{
  "num_hidden_layers": 13,
  "hidden_size": 128,
  "n_experts": 64,
  "experts_per_token": 1,
  "d_expert": 192,
  "d_shared_expert": 0,
  "hidden_act": "squared_relu",
  "moe_layers": [1, 2, 3, 4, 5, 6, 7, 8, 9, 10, 11, 12],
  "router_score": "softmax",
  "normalize_top_k": false,
  "routed_scale": 1.0,
  "balance_loss": 0.018,
  "balance_bias": false,
  "router_z_loss": 0.001,
  "init_std_router": 0.0279,
  "lr_router": 0.00105,
  "vocab_size": 16384,
  "norm": "rmsnorm",
  "norm_eps": 1e-06,
  "tie_word_embeddings": false,
  "optimizer": "muon_variant",
  "learning_rate": 0.0114,
  "beta1": 0.95,
  "max_grad_norm": 0.5,
  "batch_tokens": [32768, 65536, 131072],
  "max_seq_len": 512,
  "train_tokens": 396200000,
  "max_steps": 5291,
  "dataset": "wikipedia_en"
}
Below are experts of layer 10 (counted from 0) of a mixture-of-experts language model. Rows are named router (the router's row for the expert), down (a neuron's output weights, with its number) and show model dimensions 0-127. Each number is 500 + 50 x the weight over its row's rms, rounded and kept within 0 to 999. Numbers have three digits each.
After each expert's rows: a language model's description of what the expert responds to. This comes from a sample of Wikipedia text that the model never trained on.

# expert 34
router:510560563464433430498548544479546474490435504491516585400549531456459570502579578492551449562496406433500495459472531533523479560476540488561405440500399486500506469408582498447519480429549431539557507414495475577561497561552438548445504492590488462456564450511455441476484534492550545479552402531426572574487592450504503525466458474430509591511535478541545545558513417567474538443524
down0:466469522554567541511557493496527473493454539437519521488519547533535482556534436481546574520516523495536524523498533477536565441430414493547501437424500568529543527545575398579505402499613514533562445465459492566472509479457513519507519453508491477558500525414551468458536556498451556453558430409512581537536594440590447488513448504374449547369438583462489513582455530466464521420418
down1:407434387595497450501394541489443529548465574523575476486466536455498490517563531397561465387542360477487466531391488535450467451497431409481527499474487549514567429514462548416469530546526470485535544573542598537501476496521552521445456443468545511587541539524485459490489420534438561441522468481525542458472552505467481461507552496474501527495518487396523481500619545482511560431454
down2:559578584576501593525511560520497501492560535487571489444467526506553485482499486494536470514548450523594391572527422522545547522450554500496506550476528570431513528537492384534554432474534529554462432419549472512462507547506527569586514360529607474459523368466490553435470516413475436508476574553470434494464524429524547519507462507546567444486528520503549445489516415545569466492577
down3:526499551522534520476429552468448588609447522548493455479505368465573534441431568514453534482566467469524497487462464570541538622719475527491443590532548531452576509507518518498463546475530429451566533586454480507467524461551438534512518455524474416472496574475480410523501499492447447448468447487424499457525536500484542570504477537565520459528539457424574510496461480479542531547531
down4:550447553559585582546526431551527425374437387546606506497433506466541475521481516514466580538492459461490430487554524447465602507539515439484472502563476382647580520560424463499463536518504498489436508450499550549485461485497479536578547469461393477470559570511502505479437530475475563481525517497533551484427524501502515511587518433460563492422470487461451461550523464424424474477550
down5:509465477562461468405486487429551455481490472440466573482534558614476565500475548501584442524537424528448527597451515444550505433578398480514560369535526416397531532587440543532507612525553534488555480440499510521482532470506496483437495479467437557560463558491491532496541416489527510456541536398512463464535650468553504566544519452575445541543428508539475537507523475509507495472524
down6:522555438514499415558516573519440473441556503530570549516552486460474473476450397511573520451416478533513476541543528430529480488483522511476437516465444527515507561539554369438573553513447498445441493564473540686464493473461496443438555572423464529414504518510523486570503556540539465525540558598516506476527516477584534519401516525579399557492562511489559498412445482552481487556500
down7:419486551492528512598471465449440433474451435484446569441534497558506486473521493552503439538522463579599544443436569362449480470512554566539464482526513440497567474535485518485464472462552537447548602419495485584498500528428440483465412390456519621549460543511462468486430489453470568547526479539501528572463496453478550437485479394595481438559516525483510494447603501538554541524502
down8:439587391490533458561457468498388399475519564432406500515447464438539497502485446544465517445561498534536487432575468462453526524455468523502485498549521519511466437537559532514501552458470473417359559459468474455512574351535484563442528473566527525507507451524464477468444505525521613498625467523515483442583426486528569531485472482566482435476546495558533597495525423448513485482497
down9:466528474450560557595495579521517523484488543372536537502548419447474632524528463481519432586528429576454516501493467552521475473408377528581516541512512526436536539509586425445488504472529475471530518412526452519491511529506640487448544545478513443485504529498515576465604574496608458523442496441515509461462521422514499520505562556409429528493476509459423460440508509589472507477458
down10:445439528499614534495522506546598439499488571467510452486513467505482471468423544552497528445551502524471486498448528454583507630380523532470498480555431490496379541437445443510465473513516423485462401478512501460460525437432470544541562400444430527552545494561441515612504491473553517507484447564405474454476475502530529473526513511519527612459531599540506576482512464552482444619452
down11:479487438446544572434589429558569468442586457489519481476560518538460589590490490413495524539453531492454480548511460483446526386538610482480487420397484486494446493476511377559505468553513401496475533555386545484503538502523469434444535479428478606430567622491509515456483415487541517458443532413507432521435492485478496489537491563484490536512500493512479464492389561517467497514537
What it handles: List-item line breaks

# expert 13
router:534563554466406440562608557541542505496451529526535591444579481437450574555579564469540484572513435473453476426491579519476458538462491475518456466537403482493513475431549448470551560441575430504552519442554423594534539531544418560451505450572489484490551484509460463499414525535544485480539460481473547580467533431468587508412422479439491561473499479606545518550551492578485469467527
down2:547576497548550495443500568473490566517498454583580508334504470576513583554443505468529504477524448452462489492515508565521423454466552497527580531466494560592483514441486448525444569498536493474355483449506580507574468457495539561476503511461491441492521490426511408456512451484437505474591483476479535370547552504582540565481567480402474580529491525494502516419571458501412488486469
down3:599531435466429407589515455532415522539524524437532467508443627433524429482595485444580514485509504540503469494456537496448456507479481527417531446507456480548534469550520501464531490432603534450501581509388584492458535599496462395484477535490497521453464500518409513489490459506525427615525442532534599539478482531525533518437486459534463556450459523517603509471486461616434443490510
down4:522460532544533512445423514462495518433484552427545535521469478413467590540425518492461469526572361413485572547417515471443503576483481592502567536480531555516505455413590486458514553487532559510453531472465508419475476621514503482512490480543488550476509514614476475511582565470560524410555533565520408510410486546454458464511458510484599567569500459462508510455612483558552517537467
down5:496487505493503488475456443521446427535447424503413551411547436532637466469565505533553526414479463383584474535460443549551521526466494524574480495491536469465458567507545533430424544509430536521516465564452533545535490497520443453469566508486383380554534474618374535515518465450518482507512403565515523433460531464511438495539551538466433460557557476427442428558492483487497487505495
down6:510540480547544509527470542506507510525458413448445465510543505535438527393348545569494588503538402494515590576429534418611576510446490502483460455463485576550457444612496515535507501592504498547536506488495540530483490433495552478510471529479526519549566558555512484497459463509452572541454476381486563560487535515584481361490544473451525533549552481460498467601446552459549534464543
down7:462516594543538469569517533412432465514399496557565501477568473432499530569554486522459562450494580491493494508542558423549558554577534463614538526461432530474472500548499484546558435621523486535450434553498461522455442446503476498558499480422470448402485425595489448497449545449522520408436505375513520492499506533531533542559528541439396497503556467463479460448538420471464583486469
down8:439519572543509512463481453605593449607611461568514526511607463536486511608534495514460420609463551448518471460534533556498494581547538594489509456556535473406457500444523475495530490425494529515581516491539522510486501410427617545443575476524460414491445521536439502482543476456562477541501427492436505535502499514507531438578477404489556444558550493519439443482436512520498580464483
down9:495535517533457441424568605544500538536451513566405524463476424531594448513434515461558448488419477495440541530495491474588392515453464555514567516539508461431514529400533474457494475426481489487465491453624501567558554538508532447515468432548550497439539492417461569492457534506465470608585536497444449512543562468489479556521484574569508511543454423482460453393469434579497547573526
down10:450520539503491547443537476466437454451465496434408420608480477414560479465522485446520494460502533480475639490581434546510536468396559412464533483469513552536543583523458528444605444480540478532474430656507438499554434474547456516580511511440490486511432459445521470461501474607530494471439484560505440471504516471466557537550481496498467445456462598510495421439559408447519484480497
down11:484504448473522530457529458512571475455608422400608398539393544484476506422485583531577540519456534428482598499498494450562528554524513540489491450483462599533526523533419561452472503484544463465513491567458543492488497504491413413464496484416485490445487517585588515560482593511486461509558542517478483466501515482551483429470558563536471523596494498538457532480488437529410467490335
down12:579463572547585587420459490483491472469490590521468487529498436479476481564532520551516510371492557395428522462448414527565574547442550468526490536487515458527500447462459581510503444482569446471461490545499555520476566540454544552573532551547490440524486485551413564501478405548567550422484433555453472464444568505515530596471525568461506491492597553536495546516542552372418465484490
down13:438384485460549438464415482546448493529650470540545548566539543581547484497520578456463496439567499494471422541511453516471507487461509462546529516520592440534482441480392516532434521452504553520561567491563529391460496540440485527462480524582505528499536525566353563494503492507508585514412551521459453445518532483495523410475552489456553487521465412486457554587580509442565460498476
What it handles: Word endings in names

# expert 18
router:574581538465523438529558561486564533457453457504538576465560544472473551535576598447549461599512420443525482442464572525524476528440500468522423458564412558552478451434587422471431526440559406512546476445478464597514545539559477530456534478559436454490546499513434509512432557460550527443560428515431572594447540454514518495455442479452541535541505455544545539571545470546446539449515
down0:464459525570429551487503417546536506600549566484602593563503571559490546560411491481515539566484499533553520539489454531525498496535515482501406485554500417562529574401433493405581446452518524497538504487609543435506543584504463502374499570493526578505447510499410551547494511522524484410454443595492517468583482454587497519470458504524525448474473428448499523444491548572483514555465
down1:429438458516401440527448533563391445544549510467452526374497505459447490428523440488477464480480503508451559573490441358465543458448482530507487506415530590532516496569476549503563539534490557458494526506488506572438516519505467558492475592451405449503514475452509555500408498455515446522585485518477470477514501485473326524481488588450515578497385501467520549497571512518455475415511
down2:457520499537536537482655526503516510522427514538482478483538532492442598545475432492535532501426548556458599471447548518451531452485452482507574451445447515535479499506459438538563506399577525493469509427464531443396616460472479460493478515558471482507384529462489402454502541615519481581512483602478573517517489421467549534481463403459420526527464567472500434429524459476558444563484
down3:493427518533510527491519543453570532443545548553443536602536489570453469528528438493555432503461452554525567455478570498419406523471530469557473512527545537454489551501550435447484474479559556402540574531460542421485403535585484465447430537472498554475413456458477516570490534480490493560447572463619553490617486576572553457513496467517441509467544569562499621444533480509425456451526
down4:434466546528399558582577494500451505430492441460573512495489439515499467502429543488540575459558570524506509478476503440520461546537534468397446479526406487526496420477461459547469466494523536437472440501438577530431472518393477552535535465510442375494463458462556448477563560512515563493447509528487529443549478520485518534496452499359499362599447527540483443487421399546466474540440
down5:560513480518564522505533486508494552508497591485506510520496522453572491538419507509473580483448508461445477461475467527416543412616492581561533533453422506562584476505564575630591455518522424478552552427511509481438523534449506545572487538524502512520508515491480566507505498473472522523624480392456497496408447515519547548536380442588486513549397533454566444483552513475493534631509
down6:550553466435496580480449544567447464423533418468499477563543589552518548448428451470610534537473536500531532465499481489518512537547417464551403449455500403538537487519454411538458589519506437443484558481527494429528494354565605507512535510524490562444531489475539455438595442471482519578611539455404437481486504488423476514482503451550513553464545493494506578495534464493570443484452
down7:516402516495417509452514502518485497481475415516532415513501478452466446376428542575510400509428517437561450469567443506577534467483532534505537473571474523509558514556493530467554400517491530523486512505509468489551583535439515481580447522431516491588481550574513478592515370458508515461464397482504438575489489566376436519523506600442468510550606468505500564455532469508475498595510
down8:432458486566556529487480512472557538502499513460470520467588517405463452515452529554510508580444594490529595464417536430515513531461518492515520496534561507418444570487537482455435499542530455432540480448548611506550564577482390501521553504437426476555475494563606475551494532493572485604461532524441466497365457457412509549458400539496488535439530437434494467464528484569462531461584
down9:559545496484615534450460520443465427409546595522559520478510504555414495489481565546498529469523553540574485529437502575585501462541537483590456450393471531534588542459516432577546491465449436626530538432509487414562513567410588527434504444560463567524591460502468506479537436480581513482566454478522489485552449401511500526507447487555489452505501553547481525451564549506473531502561
down10:372568451351468452502570542560514376536525444472501469503465534513447479429504476527488542483483424398482528530463497416418482453521575459501517615496586478471500503472510517533533517536492558454441457473484492469508559472518468505555506529485485507564453466465499472520490535490443493419397559657458439464472488445491567563413501431566387519523560528535539471568545538553511518529480
down11:459456546486508452484435562487437428446525526568568402586421475567495483511524475454485466497486495528530575514447529451513527537529460507517475494478626462438480508546534498419556407457576585583516539581547443463495455503483564460463529516415579445519500479482459549522534459582580490425440464508516517540475491506465462505548509485496608474524544560576526382623533421425470432414494
What it handles: Verb stems before suffix

# expert 35
router:552574517479520411506590523536557555485472461506537536462567487475456547582554539454551472568479434404504464464522587522479391528446528492558484427541409521508507472398576481448487500449585448508542498431554538573494538511552441560434523448555492444481515473531432467493475577457522559429550448521426534545497571463501532504431412474424524531531499507593551540591515434561444572455431
down2:568531441450467542468529490566551519475455402509505489475542461468473585474539535513429561550468545478453513493522429517579528461425599499394419415549486418478451446525438470514528434488521460513449570504401504472500450512507405506404505451475573526504516495509559526468490518416421449617445496557511510439524402545415455569527508551529394517591579516561548467478515433498484470450515
down3:484475600556507527560569559473486515546372513424547481409520456446511438505501473471489608462564569449521486454471542434564496511394528479459517473443463500450516465502453457545440402589428457450572452447467388439534497549550451588495534517444487454592536448551536565461500505512500515491442488556527483460482447483568376425446509455469515539411497454570522522566535504494500502563554
down4:630424598572488495487445424541589551507491496434513493594540404435602426463481448460564504468526371533521518513522450467505510630515530454506476488545463492509477486532546420526530520427533473449537482513514574434470496490420407474487571455494511505519422505486418554430500544555546510520548492552430482530543476526543526460425524521530516547507478604469492486417496630473464527460538
down5:459499506378462504412530527531539525486538467445510611445454496498562509469470449520448438434542543467554515485525520515485455536546492573473574494483490512526478640552509571570443535457372549500560522418453562543558464463559570497516516508580415448496444429513480551529463511468481554491430594453519472442532539536534634472461554516488395507447477471540500515524557509511399475512606
down6:461458462526396543490450453623549524538485532470515478530546460519465524509498490632485449382577607434476522418475479504577564507534431455459440429509536520459538396431491434483535419480444483476541547580452492535501585543468470493538468441539585536455514531533399499531493527492596442471530548491491546549450540552561425552526484517480478514578508544402486548473544537472547452424548
down7:507482534602477544425477477514503555583542499461438554507468480497493441514457449471599480491522604529469467479514499500588482425447523408448444518565475502466484534504484508513571414538421523502500485520456411491583415491460548513433541446542493490418610462445494565571533425500549480444480479555501587507461462375523502542521538513439463544416602406486513504619504407455523441527517
down8:538466452521420528435504524486511509475517470443563569501444514495464424500499558554507484445541580481465457516513544471497525509518407446490556432490509495519441459487515549570493541422479433512567491492545528420530502467444438522481464598467451445534462431535640597477450532438548471515591465573483432404539525468562519475401430473624509527452585420405496470528572560568559532505443
down9:533489525459501472531466425541488488472435535517488545472549453604422544343449487460477552465441514404366516513533509440378490559478515555453510530419586514560524470501509491466451495479543519452491439482505397467610468584483563480559498423504499473567505468411544562586448410533480555456554489473520538512447428497537513564422557497500445454536530432425439453463488527522520509491522
down10:452506600460429474476497469535473453508420509488557515523518520509487515481497506549517510447502534538551467515497532531576388397518534473552405540476558435453605496519535529540512545521477522478528485546443484576541451460548523605498578540446450570431540480517502398493498467517407498555430362443550542554430465568463509452488513480573503496461421514369565510565442488364481451509507
down11:473515516499472542542516446468603474382496510492597498489485475531639530560590560466485492443479545529444469458518514490437520507543473461573468478470422539485508391528411434442522560568553491437346537548433416452467512501524531496420399528516455521451534414474507419534487596523520466500475459466481411524436481504479481515530409539526554444505485478457434518588469537559470469545483
down12:521485491483509543524535473569532516460498439527420475474475487447459542632577380548425441575488514440559445475468403481510527547437515500453549444498509493563497410564583460589427443463567446516571431606484561449487502506458509480568471463553496417458556410545499544510501539461539394488493534496488599530498468572499599517474505492537597526536420452443538463487469507444530503457454
down13:458476475474521431489518474531451559414566514542382541524622599482418493499501511516508577530461504476476516452539424449440460456488488431454579541469511498468539556495578451550481560519540504461496525477617466510609518533476507576543467475482421386504522469483450448516412613527494488549538512417561499486466515557501532561452464521405518589463477464417518502513430584426581515487556
What it handles: Temporal prepositions and breaks

# expert 42
router:516574521477459406538561551517559489484436457499517590444551487463439537497587538486550457597519455419550478442483591560467423497478538475528486439498451517488532450412568476508483540435570428519572544402549418542587526521554474555442498505552466420500550472525472500451434536510536514445555481489440525569468485446515507479444381510418529593555498452590514534559540444555474546416548
down2:510516515429499472487569541530421416609551443560500567537549449516558524459519526462564431464478434616484557455598552491430513446531516430436608511512464538480525454485482517554421551588432509495548533565534460510487515464493464498474384465462487523576495576521553540489543522548538525416528544493620432511578491473496541447440568578458534452509410490512512469471474619475535549480523
down3:551486446503470616428541524579572503441469482529483506488525484507522542482402477547457483535484501576444553584570500606467452498423561465441489416515519511512459481540392474497476374473439466443483489480484500468507526484462482501468494582418513467421567410453504493565519386541532505491454488511441574456463356518427537470435513526498535490571517529429456455523496436473434517409413
down4:490450530436522501477526549570424489537539508431495554489593591489441540506476448507417430598497568554511564483431413459558534507550495494578477460584487454474515511553448549535462447531468535455514517556540459478502600400461550448514443569524566579504587560478457444525455526495506575533420442518595503479407533511464441483589464499526441481591427503483438543445566524516553564566542
down5:543506516487434511500509517479563489423486584495477574567543528514527494466526528466553494554524563391523560528521535421512537473451505497506476521500491408508512556565406488530545579478491441520592550513584420532481415480482470516488591611560457549519425620576501467519558371474532429496461474486440542531600521467445431488547449456471448449468515551598455400521574560540519470479518
down6:519424480533594425440437519508520460535485488512557555470599502493465415547505524442378486461449461561588592518485516497534535521513473522524525444454566530476439497423414403447474471556504560576490507438473501458446470510554561543495423537605497551490498513554567542501505555475576456563594541526447550614508487498569452495494429469551499543570444473490568438461447491500470455451380
down7:508465463474465599470542579458583422455486468423447499560491428483528438490474525549535488524544489596505423505435551484480454554462426401450545463423448568503450565456464464527561454510459393508441505586565431514484565483521502508461425434552508539454551538508462462471524488448532429471466531512550401433478396436553396463469469432564501508578448549516560456520489503505487424538583
down8:366526591519492523534485541569567482527508477427548570534428518480582498491433423472484504488492571453469527447478519544575470535490521488564517496530547510542493502469541399479621456453503460427515603525524550491579551459471525434431462504472543547495493494466486455503446581489472539508535602510425467461392446479472514520506589535525409438565496431485535435575512564625588534559510
down9:422452457504497501474517434486508520467472516521463455485509547455515544529567532468456538524535472475468519507409456520482456480480524482461429508560430444458572470614397403419403411452518444573474526491499454550507467442642566592502528502406416558500557487460438539496445489442470476499502506479470466538463559455565565477427425494546545492551368542470443535536493523448482555451608
down10:508530525416486477516478472436471453427564512480429428555511528543572511447476619542561483577487406537485474470472504486532465472433614466513499491563567383509540569483446502430432497560555508465446502429483465483470504426459389495467591509470590543464524581452460518531560533458543501491490554628497577568589535449505579494438508514604551467494519445539463509477522508529491501472409
down11:547554489480540512526431528512510574390480542525458476457496467537512506396528533529470505368564497468596484440561502582508426500381590499427494531537504481507525424587493487491438482573381556475445424442480477483550469511456512494463456577413520524489469470432551596575492457515569502560527503538494483477439461444555497571481522526461511540520490533510444567574480398561452393523536
down12:494529528459522484495436436380495594577556505551523502484475481509494460475517517526633385525605482548480485529490401455455501480491533464477488472465487439507491498539515515505447407468420501567506429489480587525564519466553428457459477435486456516495448490550538518601454484475430510420405420492581493582611474441448486479516552456420525549431399411464494433578515488515481542460505
down13:541495493505453465546520461478415553461524474579406537531453445461550510481545630435501510504392566457538411504518603478577603468443494454532478508485455414477445488417521535412566488454452473436423494500486477545519501542540549504524567563531534459474542503475462501542466535572536517599499539423518422539444559462630436527550503530509537502488429611425464507507494515484607501517483
What it handles: Commas in name lists

# expert 38
router:521538560466517456534562534518551437465422498494550609462544492472454560541583585466549450564484433460549443438564574515486442548468528468543435439489408510491541450454554437469487557428582423513542483426473490555570528541565473572468514470574506446508533485526418484453437539554506515460543451485463553554478524470493596534432408466396502597537501471556573555572497429555458483442512
down7:528392533495507485385498541468446493504497530536558496463475440519429514564464455518561416499472487557506527411483493369519570482561561544510497552614608460562496474493552397454452530511553482496512489425518446489480456557453485526501451521488403476606464521504544417494572490447460549540435543506544520426469626461499429495455519489479584441518370484455469421490461443535497496496468
down8:442517500426486471394613414455487523435463455483462452510493381506458442463515500448508517532434514581515471514496552498498517549424495412492549399476566487447462449621403399392480490448502494438588452542501511523471461585503507465489447455419522596504579454496552508437467484610515521467512504468507455482455595454587532516517499558443449566498454481497552558443509524509486490443485
down9:533479405436435521625551602508439526475471459428544477584532531524500498432447555530507490516453454505418521505547494514527499494496523484421592459442584539501469356515507525597520414549486520503550454546548487475449495455530519522519488421461441427478616409509494565482522470533548580398496460538485498546440513443411503503473451518421579530531504499541451446502530581473466562408513
down10:582523391639414492532516542464558455525447465473533543399468499409488550510551494523495576523498517472564362473473517587488533520546535554505541531491449531490514501455547500544554452516471456439511467559549541532425431557503436536503540446464480471486574481459483576586454492466495465413567490456475449521506501474550523541431463544502430504501469594398560477606497516473405561464403
down11:571445504508476512540445458539508532510560455558419443539545416536420460553474559552421474447563522474463533446522500496457586535477509548375598426493485546484489507482506472557522439374474470563548459505381543539535470524441499493493471470505527550484530474551486398599449451570590540532554622462418499462513503447569433496576440498503529466473579473572498520524452497463562524545451
down12:482482466444513424517533476505506566443493554451494561546462511564463438496528491484586481550428423491522480495392562524450490469497529455535506497471455469513598555491444464500507513488413500633570390573508413565590483411498585467448501444607410507566539564562476461557509583505470464432427420530442452488533427549429471561552562503525610468496555504468512511461489535495510516515531
down13:527473450497610426494603580512507443541510484433552552428427396450481541505454517460436505530656533443511462488467516576502534502548578441499520511460494545491463483571566498539590473478577414498473482636419578514456525522412459541498456452467522499486473509448510496527466527431536487458420462541442502433481512453506491517487417522481563501507469518499506438449458444600446454551609
down14:468533542455471486589494470552540393479418442430459456497578391537497487476487507482491544450565471543398559448549462459489522605620465553482555501557442459495464489424464469561498521519455423466458540525508429476416475488573458528538341434454447447468481477453516446525573504466472468505488445517448570499559393467531465486466468533439578509518520532450493518570528439439415529534478
down15:443512606492458468533478566455544546544514475481536512451460536418566466507568439530489479560397509556565512422564428581572466461458511552530558485498511542608524571492527616449533545506556488494449543481505463441541528528484423558510550513522408381569470486468616485401571550500475537556580483578540509466450493545516381542512539552520498466500495435520496444527496493458455437489430
down16:419592390421471536574512516563543458464498518497526476496536472477539482402494512466463585518563516503443409535526532500481534552482547454493436533438455515453380392518497547503528577602511451524527491419525533399479529537470523554468584471392433497503471485525578531497501525464481496461481441477508608473474424439584518556475505503463489484525547489444486347527510522449399460567485
down17:509444549501466638462565560525494457523584583550508455478499478393495523577483534544391589453565452555535468430527535467521500506525501501495521571429497512499549453501452423481539494473552581627481471530522583498507462488608552547612499519475566502509455562502443418591567456603597532459525504481488576502516462489464551494523483434516472483482508473508429489554550583497431557527529
down18:540420525585446405488465484525436503500497448408458504624573501488502484415498542519493461507488529490533515497450432466505457486551495428544461434526468463457535495455436452516542545501580476448413500472522577462573507529480577379527497515554453457482523539490604423516602442537493622535583510530394416478433431525399535435593513447489489491491471506491543517473512468487502476606530
What it handles: Sentence-closing words

# expert 5
router:515555548474474437453549567589536513470422512458578585424527474465473572511591564460532489553473440450550456416577601519503514536462551479523454439521469530494563441402555467442445515404559438511514505457516463595517513533585461535420517487571500449487503477533457508498470570563535521460571463500410585582447527447494563508426415492458528539544457444557523547528518460583443522445538
down0:476473464507407471497515535510472473437472462509535543449424540566510461464542474601506498562525499517487463494550473478490503452576502441521528516581538517381442466493496527467485490435499567428466498497506602384436590438410492407489534523433559468543447526580593385508533493527548483567484435545476495610542450497501560481555411575463548375447446433514482533515486492573546564511528
down1:530525422494505502499496511505383437417482435504470529502479541543525520517447575427618555530553437438491492466456389529441576500502600445530521517559499427490567468453421441562453453523468557560497566450486436606460472461524464505411539541482473565499485498474505546520465460531494567529595473486497445542438476521495515543517527461576402406609448477533469547367558515514507452524463
down2:517460564450499526470447570499514556570539428551459552396503505513558523562493427456527460484511490506521561500481522469413595457549475439538439522449526516505402484532479515414504499518456542591554585610448560436466501569515554464490561505501574508438475545569413474525554541546509583522437577450449516543605471466512567566545507424556429557410568431519453529419483532446525539510467
down3:511449493503526482505477473572437486428502554467528548410467467470497495445514603450521532586500493528537486549429518467526594565477499526521528486517509499498446421460495599524495399492487527549533434508381473527437424558488450397426456532505490373535453546551426501563485504555522439538427434442610525387444571504585472551515479553496578473539414547521422529502475429539463497494527
down4:486582434537493539486552433512476406472496495519592481456555485496483560473433521521521515513560430481551452546526516510552468535480424461595521579532565447497548547561499464501524511421507471449403531484491620542417407489496553478457527510470508467526498495606449529532468409465526475338522452496590529514479550466528548539455455557475494476542401465517591465554443467508378438463576
down5:630574425367509539520565498503457516518510468450454555464597462492466511458515492418464525525547428489565495416439515519447546545463435525453564514447513439549505508516455498566384467477493515550443541473472524486577491557617470526541525441508404467539401430588424494476469469536481453543526523409557485478419465514553496463446423531442450490583568499528428476522484530528452488464566
down6:517602473502437610517463490601566423353423517541510449572442420504418501485512477543480481433467462520555540471533517609397423532499436570536523461484516475496567446517507512544530539447487603460520435507526522516506485553513471542549544554480583440531542610490463432477530482492513506516420482436535481458515536449502479541553482541520582506535591459472501477416494525436402476486413
down7:514448537492468514405444463483521535474483587500450440423442504477516453518564482539505485467558453518421445474517484483471488457480561409555504512509525485535518480490564569426499431527521579426507504435546509478529542529479611339499534542484484504537473451472515503484495432511521471488413463476419445566434456484495467558535432547396496456583524626629590429465589519476421476476437
down8:424580549421530558437465629522480459577511488499529593448403486454529477521543504495488505462534511528507520488444573550531468497536502465460495505480630432498417485425457401536495456409431507479599365558592439505467474508493504498544504462443401449484505412554468425471440508442482504475460425450557547444452529515550458498485558494539502539526466542532519482606537454520526446446538
down9:449429599522470502507483554559532489534618512423389488505445452489444431522502541486425622525388590456501531542475463450521390498487447470523459510428454440496463475454489581464566517552508414583489564449537449511497469503516504451471559439527492411580576472530506511537471555447490486503563512485449433452470422523470410516496560553490520609536550480471538557542524413478468490465562
down10:527583499540474480468579539552479437588506526487521523593452538499582567512576583528535426571553520484559440515474561476521580507562423599570552467397477422459518536511504610496515505516466570558473430411479496533490605481591515466508485494429506522425513454492596550424474494445428505536622493542478473486547536505488462544547458427496430511483587482557469509529500504526555435523546
down11:543494590501478526420524460513418572457542570466518533554500455462410519570466489553553539511479530519552513528497422478468509451494471468439504466551478489451493477522508581653539516553539609463491383539495427451510589494477430427598534558457474446444426510531446456570464429413458458456524534564442411480502468551518461509536559591522571502502530555549582559482482587488456525494536
What it handles: Capital-letter name starts

# expert 3
router:502557511476466412490563567522564474456442433481574550427575486459434567577529550459565452558501509457513480412484584502455483539443526476485454500512436524546511458403567456438491575427582460463537556454539435572542558541574463579426510456541467433460523497536464483492429567469549544469525444457450542565448535431447537452435453547413501548464507435587515532550546442565466483444553
down2:429571451593426474456454664549531490501582482451408473507560431392472467438479478558489532576486553452490493482471496547444535530492593414464461468652578534494482454418403445424512501456562559568434505499466500492522462503575495496490489526484515499512447491457471517518444466545515519590440411574532491529548528477574545511520570576536523498531535509505488441542497485577521446521475
down3:581597440468615398519466557562549570439499452506435471471481570487509573514488463493502575553503423509487582491449550378499433535499549454519585469472520441600527494499426509474451475500522500479432560490418533586469521425500534496482496479376515500415498539493631390516523461438489503419476566414427532524543516472543558474535511575453496513501499512503467468471481507547449516459449
down4:511492621427444532571505508478417593490470556523532530533551486415496565468563503523476467535624353485542494477516588479444464390456534539422421487380525486533504480506526533642554529533541484469451497453489500504522491494419548547530533527461499461472540521443491537494517504520458504489459482479512465392513491536546592444492398477466531447441494443503525564529602588547517475557502
down5:438480466409571527536559551457539471471474513504547430463484423493508453438554464453489498451432465527510519508453559420473418423472408516479499555431509447514514655527514519524526415451561408619581435462507478511504454426509490497508495456578452555456538589552459514421459538477531537582566548526491538504397516473535444425548427485467552466590483507479458438552548480433453521544503
down6:544564487498455546493503478533518475506568503436509580545499418518376521484457511430499579489522489507445506570459608493566503568411519485500554483581456421510554491534517473479492511474588523573495510572445548519586487528501542453515490487464577497465460425456452486513446472491402543533461608412434468537487520597416612476407503464507526519477395442427509421507457548501554509563596
down7:418549538551493524412428615457516543476471499408440560592508484472475597480523581471592502512508441526447507566556498480480549578484405505443586536490411478479499468448503570443539531500548431518488466451512477503510460456478418517452430317523557484489519563518519561569521483568512562557539490423506491516534505479495469561562559508530430531424484453585558565471521522489454438493531
down8:537459561523497493550543555512562459495568471573454593548576525461500475496455396444443476573434407526487415484458538484431459381520509564490531537536477531489495502508471510494545447539470626576574442409502529507423425476517555514498541586552511496456568556575487466568489475563611459431512495613538461463527466419505458570473540488476458401485470537567530479436520498497530447517456
down9:474452550499560457470479416534489597542544488474456498370530540459610515427488505481518495508463497558592469582540496465532402506497505487538534517499457556458521552493439512575460489509498526468466513590549576543449393617506536534387509523416483536498490489507417507423541542562432453446555501475560441433517513454409497582496507536453557532586547536459508469563495466368493459449475
down10:514544500521422408522544508579529508435545533496443522547486463553488456432542593407489546492531459578444436507497498517527500535562502508607439476493523594433467501559462651510611561471507557438486516474483422535521562521519539476506487482487534532596469551410541588543571487446472507430449525506482487464545479508503519554426463541530474592543501515519589378480499565380536545522506
down11:530526548439507527587513524527509514548486448456542507569551460506510558511419496442550525446585476476476418429513464556476477496426578562520481565483416435466487496546443492540442438607539545528355554490517598515497560472513557588482542490520385538541463482548518555541466481537560511444472428513520450550487556464497518521452569461576555496586483569551517480445432574601586513584494
down12:539532457423434610457638513509477622531479480500517471524524491591529525487443525506469506435543532479512403522480572365574467571489529541542499516504491504517560475552332505476503512509505489459470531464445503462483544503483544522554573466479428445583552480467486428564407561442443482519557499497471544570468473427520560559518509449572533590524492460533537487475503478528366459471530
down13:510418528537546424469504517456432517493407497569542500442401549448485507520485602491453544523505541548510410506427451480506504435515542572603475471542447496357446413475482497504470521496473573515490565556585431532465492495514572475448557517461401458524475493427517456407499450517518528508575369564531534456449457464571426503598575515555503497541551521512487469498399491554547507463490
What it handles: Mid-word name fragments